config.toml
n_layer = 10
d_model = 320
n_experts = 64
experts_per_token = 4
d_expert = 48
d_shared_expert = 128
activation = "squared_reglu"
moe_layers = [0, 1, 2, 3, 4, 5, 6, 7, 8, 9]
router_score = "sigmoid"
normalize_top_k = true
routed_scale = 2.5
balance_loss = 0.00273
balance_bias = true
init_std_router = 0.0173
lr_router = 0.000549
vocab_size = 19884
norm = "rmsnorm"
norm_eps = 1e-06
tie_embeddings = true
optimizer = "soap_variant"
lr = 0.00273
beta1 = 0.95
beta2 = 0.95
batch_tokens = [16384, 32768, 49152]
seq_len = 256
train_tokens = 225600000
steps = 7595
dataset = "wikipedia_en"
Below are experts of layer 5 (counted from 0) of a mixture-of-experts language model. Rows are named router (the router's row for the expert), gate (a neuron's input weights, with its number), up (a neuron's input weights, with its number) and show model dimensions 64-127. Each number is 128 + 24 x the weight over its row's rms, rounded and kept within 0 to 255.
After each expert's rows: "mostly gets" lists some tokens that are sent to it at least half of the time. This comes from a sample of Wikipedia text that the model never trained on.

# expert 5
router [150 131 102 130  92 138 119 159 127 103 144 152 145 141 151  84 168 145 148 105  93 118 139  98 111 129 132 142 106 103 115 124 120 159  87  96  97  73  98 127 125 132 154 146 157 123 175 101 142  94 169 113 117 155 104 155 131 130 156 161  89 106 139 103]
gate0 [176  76 107 161 193 159 107 175 107  83 153 120  74  98 141  87 104 151 124 153 121 120 182 147 132 115 141 113 116 135 149 103 113 124 115 123 121 107 127  92  96 121 101 141 138 140 139 158 150 146 102 136  80 154 133  78 118 139 160 159  89  84 115 132]
up0 [ 88 166 142  78  66 121 158 107 127 185 116 142 186 134 133 163 143  89 136 113 142 131  72 111 122 160 120 149 144 134 112 173 159 138 132 130 133 151 137 154 163 140 145 134 137 125 121 101 113 130 150 140 164  90 130 174 122 125 119  90 178 179 144 111]
mostly gets: " (", "/", " (\"", " de", " [", "("

# expert 55
router [112 140 138 165 146 118 163 117 101 165 142 143 159 119 161 126 157 153  80 114 154 162  94 137  86 131 132 132  78 126 105 152 112 107 113 158 151  87 118  99 101 113 140  99 164 125  87 147 107 101 142 113 117 117 127 126 193 103 140 126 101 142 172 149]
gate0 [129 176  91 116 146 105 163 171 163 154 124 149 136 101 138 149 139 118 112 111 162 149 153 132 159 140 119  96 126 134 114 116  98 115 120 152 158 119 146 101 122  92 125 142 166 140 101 177 155 136 132 139 141 124 107 120 169 129  96 121 139 110 146 121]
up0 [137  78 169 140 114 150 106 108 102  96 133 112 147 140 110 109 113 120 128 147  93  94  94 128  96 145 152 156 128 121 142 137 173 171 128 105  89 137 109 147 143 143 125 122 100 124 160  78  99 120  97 116 111 131 136 119 107 118 134 132 107 143 126 148]
mostly gets: " first", " second", " third", " First", " Best", " main"

# expert 24
router [102 114 121 125 125 141 117 163 144 128 105 133  91  99 141 115 103 127 102 132 115 146 141  85 159 118 144 110 127  67 152 122 153 135 119 106 125 120 171  99 129 144 165 113 134 126 146 136 110  86 128 124 120 100  99  98 180  81 131 117 114  79 130 148]
gate0 [151 123 133 184 104 155 102 155 129 106  98 119  82 135 131 132 109 121  90 123 126 153 132 137 149 144 127  93 118 118 107 161 179 119 153 125 120 100 116  99  99 138 108 108 133 161 127 132 122  86 112 117 124 163 140 108 160  83 129 128 126 123 122 145]
up0 [ 86 119 147  74 153  90 147 101 124 155 144 151 152 141 145 118 143 112 146 110 113 118 130 104  91 105 148 154 109 157 174 106 100 130 123 129 117 184 127 136 156 147 141 126 122  92 121 108 117 170 102 119 140 114 120 127 100 157 125 112 131 152 128 115]
mostly gets: "D", "N", "U", "B", "W", "O"

# expert 62
router [133 101 118 132 120 108 113 101 119 101 175 109 167 135 140 136 162 109 139 119 124 157 121 100 176 116 149 125 143 131 140  95 120 101 131 137 180 148 145 135 117 161 102 138 126  95 176 133 183 123 115 143 128 160 172 135  83 166 132  95 111 127 142 145]
gate0 [113 125  85 136 126 133 165 129  92 126 174 123 178 137 165 156 145 131 143 121 157 121 171 112 123 148 129 147 115 130 118 111 114 121 158 108 159 156 134  97  81 136 107 121 143 106 144 157 167 153 102 144 153 120 106 151 115  95 132 107 188  98 121 122]
up0 [119 127  72 140 124 133 181 124  87 132 164 127 173 132 163 144 146 133 150  98 167 126 178 125 106 145 127 148 131 129 122 118 122 131 154 117 158 158 140  94  73 124  97 123 126 108 158 144 163 135  94 161 151 133 103 150 118  90 133  98 185  84 122 139]
mostly gets: "š", "č", " Sar", " Kar", " Bh", "ñ"

# expert 63
router [146 141  87  92 121 116 123 119 159 119 104 121 171 110 113 144 118 108  76 147 146 180 140 166 128 138  96 147 163 142 126  80 131 149 128 161 104 145 160 124 100 101 150 133 147 135 100 132 129 148 128 132 117 139 115 111 115  99  97 118 123 105 129 104]
gate0 [116 116 111 114 146 134 130 115 108 120 104 122 110 127 121 104 111 111  95 152 137 111 166 168 103 102 155 132 101 150 114 146  83 101 119 143 140 139 133 158 125 151 134  76 152  87 127 115 116 169 136 152 136 171 177 148 132 146 142 122 159 153 133 121]
up0 [153 130 134 165 121 112 121 160 143 146 150 126 120 120 104 161 132 150 157 105 129 132  91  87 150 139 111 132 151 105 144 120 183 155 141 119 122 120 109 101 134 107 119 172 103 160 119 127 155 106 123 108 112  99  93 107 127  99 100 144 110  97 109 138]
mostly gets: " life", "ations", " work", " order", " land", " power"

# expert 0
router [139  90 108  78 129  83 144 139 141  84 135 111 141 155 108 138 143 107 143 131 145 152 102  94 153 113 151 142 112 158 119 154 160 105 137 129 151 142 122 118  98 133 155 152 137 132 128  77 151  97  93 124 147 132  99 114 108 157 103 155 114 124 154 148]
gate0 [118 157  93  73 114 133 135 150 143 126 120 163 140 183 151 168 135 137 155 122 106 139 121 125 116  87 110  94 131  92 125 143 174 131 165 123 171 129 123 118 139 125 125 131 166 119 144 119 160  91  97 139 112 121 117 142  79 142 139 150 151 126 168 147]
up0 [119 152 126 118 156 162  80 163 152  89  94 128 153 116 183 135 167 114  99 126 132  79 110 173  70 122 142 116  89 122 143 113 149 116 104 117 161 107 140 171 125 119 122 125 145 104 129 127 109 168  71 138 129 122  91 160 147 135 121 163 128 143 154 128]
mostly gets: " she", " two", " eight", " three", " we", " several"

# expert 15
router [105 121 135 147 165 113 109 124 136 128 124 161 107 101 116  93 119 156 113 135 152 142 104  97 105 135 120  97 136 135  93 157 141 105 109 106 138 160 140 115 135 135 140  97 114 151 117 108 175 130  99 144 143 158 123 147 110 122 128 107 131 108 126 118]
gate0 [110 127 112 187 103 102 163 109 122 116 132 101 142  90 124  91 147 137  84  99 112  98 127 108 141 120 126 120  71 113 145 144 116 128 168 135 134 143 101 162 151 120 109  89 157 136 173 122 122 148 148 181 120 103 168 124 145  89 126 151 125 132 127  79]
up0 [115 142  98 188 115  98 167 105 140 109 128 117 136  98 111  95 149 167  86 115 113 103 116 109 121 127 146 106  61 118 152 135 123 125 140 131 130 189  99 140 144 119 114  80 150 135 149 104 121 128 154 191 118 117 175 123 127 108 112 139 115 136 127 105]
mostly gets: " a", " an", "born", " born", " another", "An"

# expert 61
router [130 167 111 140 114 124  95 113 136 161 139 164 106 115 147 102  95 172 133 116 114 117 126 133 126 127 102 146  65 113  91 120 151 101 162 137 150 160 120 157 166 111  89 160 116 154 144 119 104 156 142 144 114 111 100 136 179 156  91 119 149 138 142 138]
gate0 [119 144  98 125 109 176  75 106 188 159 161 118 107 166 154 150 113 141 115 116 106 145 110 133 109 153 117 131 146 138 167  97 129 121 124 100 134 119  75 133 100 159  71 127 160 139 120  99 151 146  94 119 111 115 159 143 140  91 143 137 181 118 126 127]
up0 [119 140 118 115 101 168  81  97 200 153 152 116 120 154 175 157 124 117 104 129 126 140 127 137 113 128 146 118 142 112 144 102 135 118 104  85 173 118  78 157  85 183  78 137 147 132 112 101 143 145  84 126  87 112 153 151 132 113 119 133 210  95 121 144]
mostly gets: " John", " James", " William", " Robert", " David", " George"

# expert 52
router [ 89 146 156 137 153 123 128 111 126 124 190 116 132 157 106 117 144 174  85 116 108 169 115  94 114 140 128 121 123 138 104 139 131 135  92 139 150 106 114 119 108 143 155  99 158 153 152 145 119  71  90  95 138 157 118 116 106 142 142 137 108 163 139 158]
gate0 [101 120 125 100 129 102 182 117 175 161 111 132 127 106  93 134 156 137 100 135 187 145  87 130 129 167 142 140 138 168  56 138 147 167 126 129 159 127 136 121 109 140 113 115 146 172 136 186 151 130 139 113 192 134 148 124 115 168 120 135 123 127 164 136]
up0 [ 85 129 124  98 152 131 156 170 142 153 122 142 143  89  96 128 179 127 118 155 159 145 112 134 170 164 150 131 143 168  55 172 154 143  82 129 144 117 105 126 104 152 124 137 123 150  95 192 113 116 131 117 183 127 118 164 135 156 105 128 126 128 159 151]
mostly gets: " st", " un", " ch", " t", " l", " sc"

# expert 42
router [133  98  92 121 115 104 128 122 132 163  97 154 149 129 131 146 144 147 125 162 177 112 142 101 168  97  80 110 152 122  84 153 134 121  93 146 174 119 114 100 133 144 155 144  94  98 177 127 125 114 163 133 150  95 119 116 133 117 128 190 151  82 155 132]
gate0 [119  92 150 125 133 147  85 148 115 104 158  94 149  96 149 171 138 145 114 133 125  89 169 138 142 139 103 117 177 115 124 108 125 136 109 122 135 134  88 135 140 164 138 131 141 122 114 140 103 135  81 148 139 108  78 188  86 131 139 156 155 104 144 140]
up0 [143 117 134 109 128 131 106 157 120 122 116 116 158  99 149 184 163 146 125 152 138  91 137 114 141 144 100 117 168 102 108 115 149  69  91 118 140 153  96 130 130 136 157 162 127 143 113 147 128 138 118 144 141 129  92 174  99 123 130 125 145 101 158 128]
mostly gets: " G", " B", " T", " L", " P", " D"

# expert 21
router [158 123 159 148  93 100 106 106 133 130 137 152 157 142 128 183 122 100 137 112 159 123 162 136 168 129 122 130 127 134 126 137 109 121 125  62 146 144 116 158 107 131 128  85 150 101 130 116 153 120 122 138 119 130 110 176 104  95 121 117 119 112 120 169]
gate0 [104 126 148 123 146 106 109 162  81 124 138 148 125 157 119 114 119 148 106 118 147 142 106 130  96 103 128 153 179 165 124 133  99  84 112 107 141 128 154 167 151 109 138 168 114  99 165 112 149 125 127 151 121 131 115 131 129 134 170 122 129 106 119 199]
up0 [104 131 152 128 140 121 116 156  89 126 145 135 130 139 117 132 133 140 114 102 118 136  98 145  85 102 127 162 189 159 129 136 112  84 116 122 133 129 150 161 155 109 139 162 123 110 179  92 135 135 129 150 117 124 124 143 138 145 163 128 128 120 122 195]
mostly gets: "iy", "š", "ien", "itz", "ı", "án"

# expert 49
router [164 105 152 125 130 162 112 143  93  79 153 114 132 120 164 111 167 135 125 170 114 107 142 131 102 131 118  97 158  92 134 109 121  82 131 110 166 124  95 109 146 106 130 163 113 116 110 144 126 150 115 145 114  80 128 117 137 109 126 191 158 145 124  85]
gate0 [113 132  72  99  69 125 138 135 129  88 138 110 122 107 138 121 141 179 148 147 120 137 109 135 131 146 138 123 125 122 132 127 149 149 150 144  94 119 113 109 155 113  99 116 130 122  79 109 128 121 106 116 158 129 107 115 105 129 114 107 149 146  83 141]
up0 [133  98 179 135 189 142 107  73 132 190 130 138 151 139  88 162 104  83 120  88 135 124 151 138 143 106 125 132 172 138 110 149 109 109 152 133 145 154 174 131 113 125 150 120 151 142 174 151 124 149 154 125 109 139 134 131 160 158 154 130  76 125 153 117]
mostly gets: ".\n\n", " |\n", "\n", ")\n", "==", "\n\n"

# expert 40
router [ 90 140 141 103 132 119 154 115 111 131 156 175 100 156 105 164 146 147 114 134 178 133 140 110 132  85 128 156 144 125 137 156 147  95 134 107 162 137 126 170 135 118 125 139 164 118 140 107 180 138 143 112 126 143 146 131 147 170 104 170 128 175 157 130]
gate0 [137 160 185 121  83 102 130 156 133 123 178 192 125 161  90 155 152 126 152 115 197 155 126 146 130  87 109 143 142 115 145  74 115 120 119  95 146 142 170 145 123 137 112 144 174 162 158 106 169 112 138 128 120 124 142 135 128 148 122 147 129 107 141 162]
up0 [118  81  79 112 159 148  90 100 135 136  77  72 135 111 174 130  94 137 113 160  72 122 110 124 142 157 132 119 102 142 121 176 147 125 141 152 108 126  74 122 139 121 121  98  74 103 111 145  96 123 121 143 153 124 109 133 130 107 128 113 140 132 104 117]
mostly gets: "Personal", "Scientific", "   ", "With", " ;", " While"

# expert 17
router [151 119 100 113 140 160 121 166  96 129 144 146 122 109 164 137 112 163 142  83 109 163 132 115 171 161 113 127 138 129 114 135 139 128 125 135 119 125 113 122 135  95 162 132  86 158 105 156 131 142 127 173 132 116 107 105  91 119 159 119 154  86 108  86]
gate0 [160 147  88  88 165 139 121 159 109 152 100 114 154  92 136 146  92 179 120 134 103 165 123 154 138 138 131 120 129  93  84  73 151 135 116 136 150 133 109  93 134 111 139 108 119 125  77 129 103 100 121 109 163 141 126 167 156 131 114 100 148  89 127  90]
up0 [120 101 149 149  86 125 146 139 171 120 132 136  84 138 161 136 108 127 141 159 147 117 134 101 143 134 155 167 126 138 161 129  77 139 124  64 120 162 178 153 122 114 127 100 168 133 148 128 107 148 133 169  78  80 138 130 102 127 127 146 104 132  97 132]
mostly gets: "ers", " people", "os", "ations", "ions", "s"

# expert 51
router [111 121 139 120  96 143 139 134 166 110 161 139 113 149 153 115 145 134  99 132 124 119 147 101 131 116 109 107 107 126 104 159 159 134 159 123 117 115 135 128 122 114 134 140 124 171 106 142 119  97 127 150 129  87 156 164 142 101  68 129 186 134 140 102]
gate0 [101 124 126  93 148 132 104  86 139 167 147 109  92 118 111  92 181 120 105  95 135 150 185 106 121 104 134 165 102 122  97 139 171 121 159 145 119 133 146 175 110 124 118 134 165 152 116  99 164 106 155 133  82 119 137 112 145 111 153 160 129 129 161 134]
up0 [ 90 142 137 108 155 116 111 104 129 168 137 124  84 121 119  91 166 108  98  99 145 151 194 102 118 111 134 157 102 121 114 157 172 119 149 128 111 129 148 164 100 108 122 135 165 148 112 104 167 113 152 140  98 126 144 115 130 102 154 157 122 151 165 128]
mostly gets: "-", " under", ";\n", "+", "−", " Air"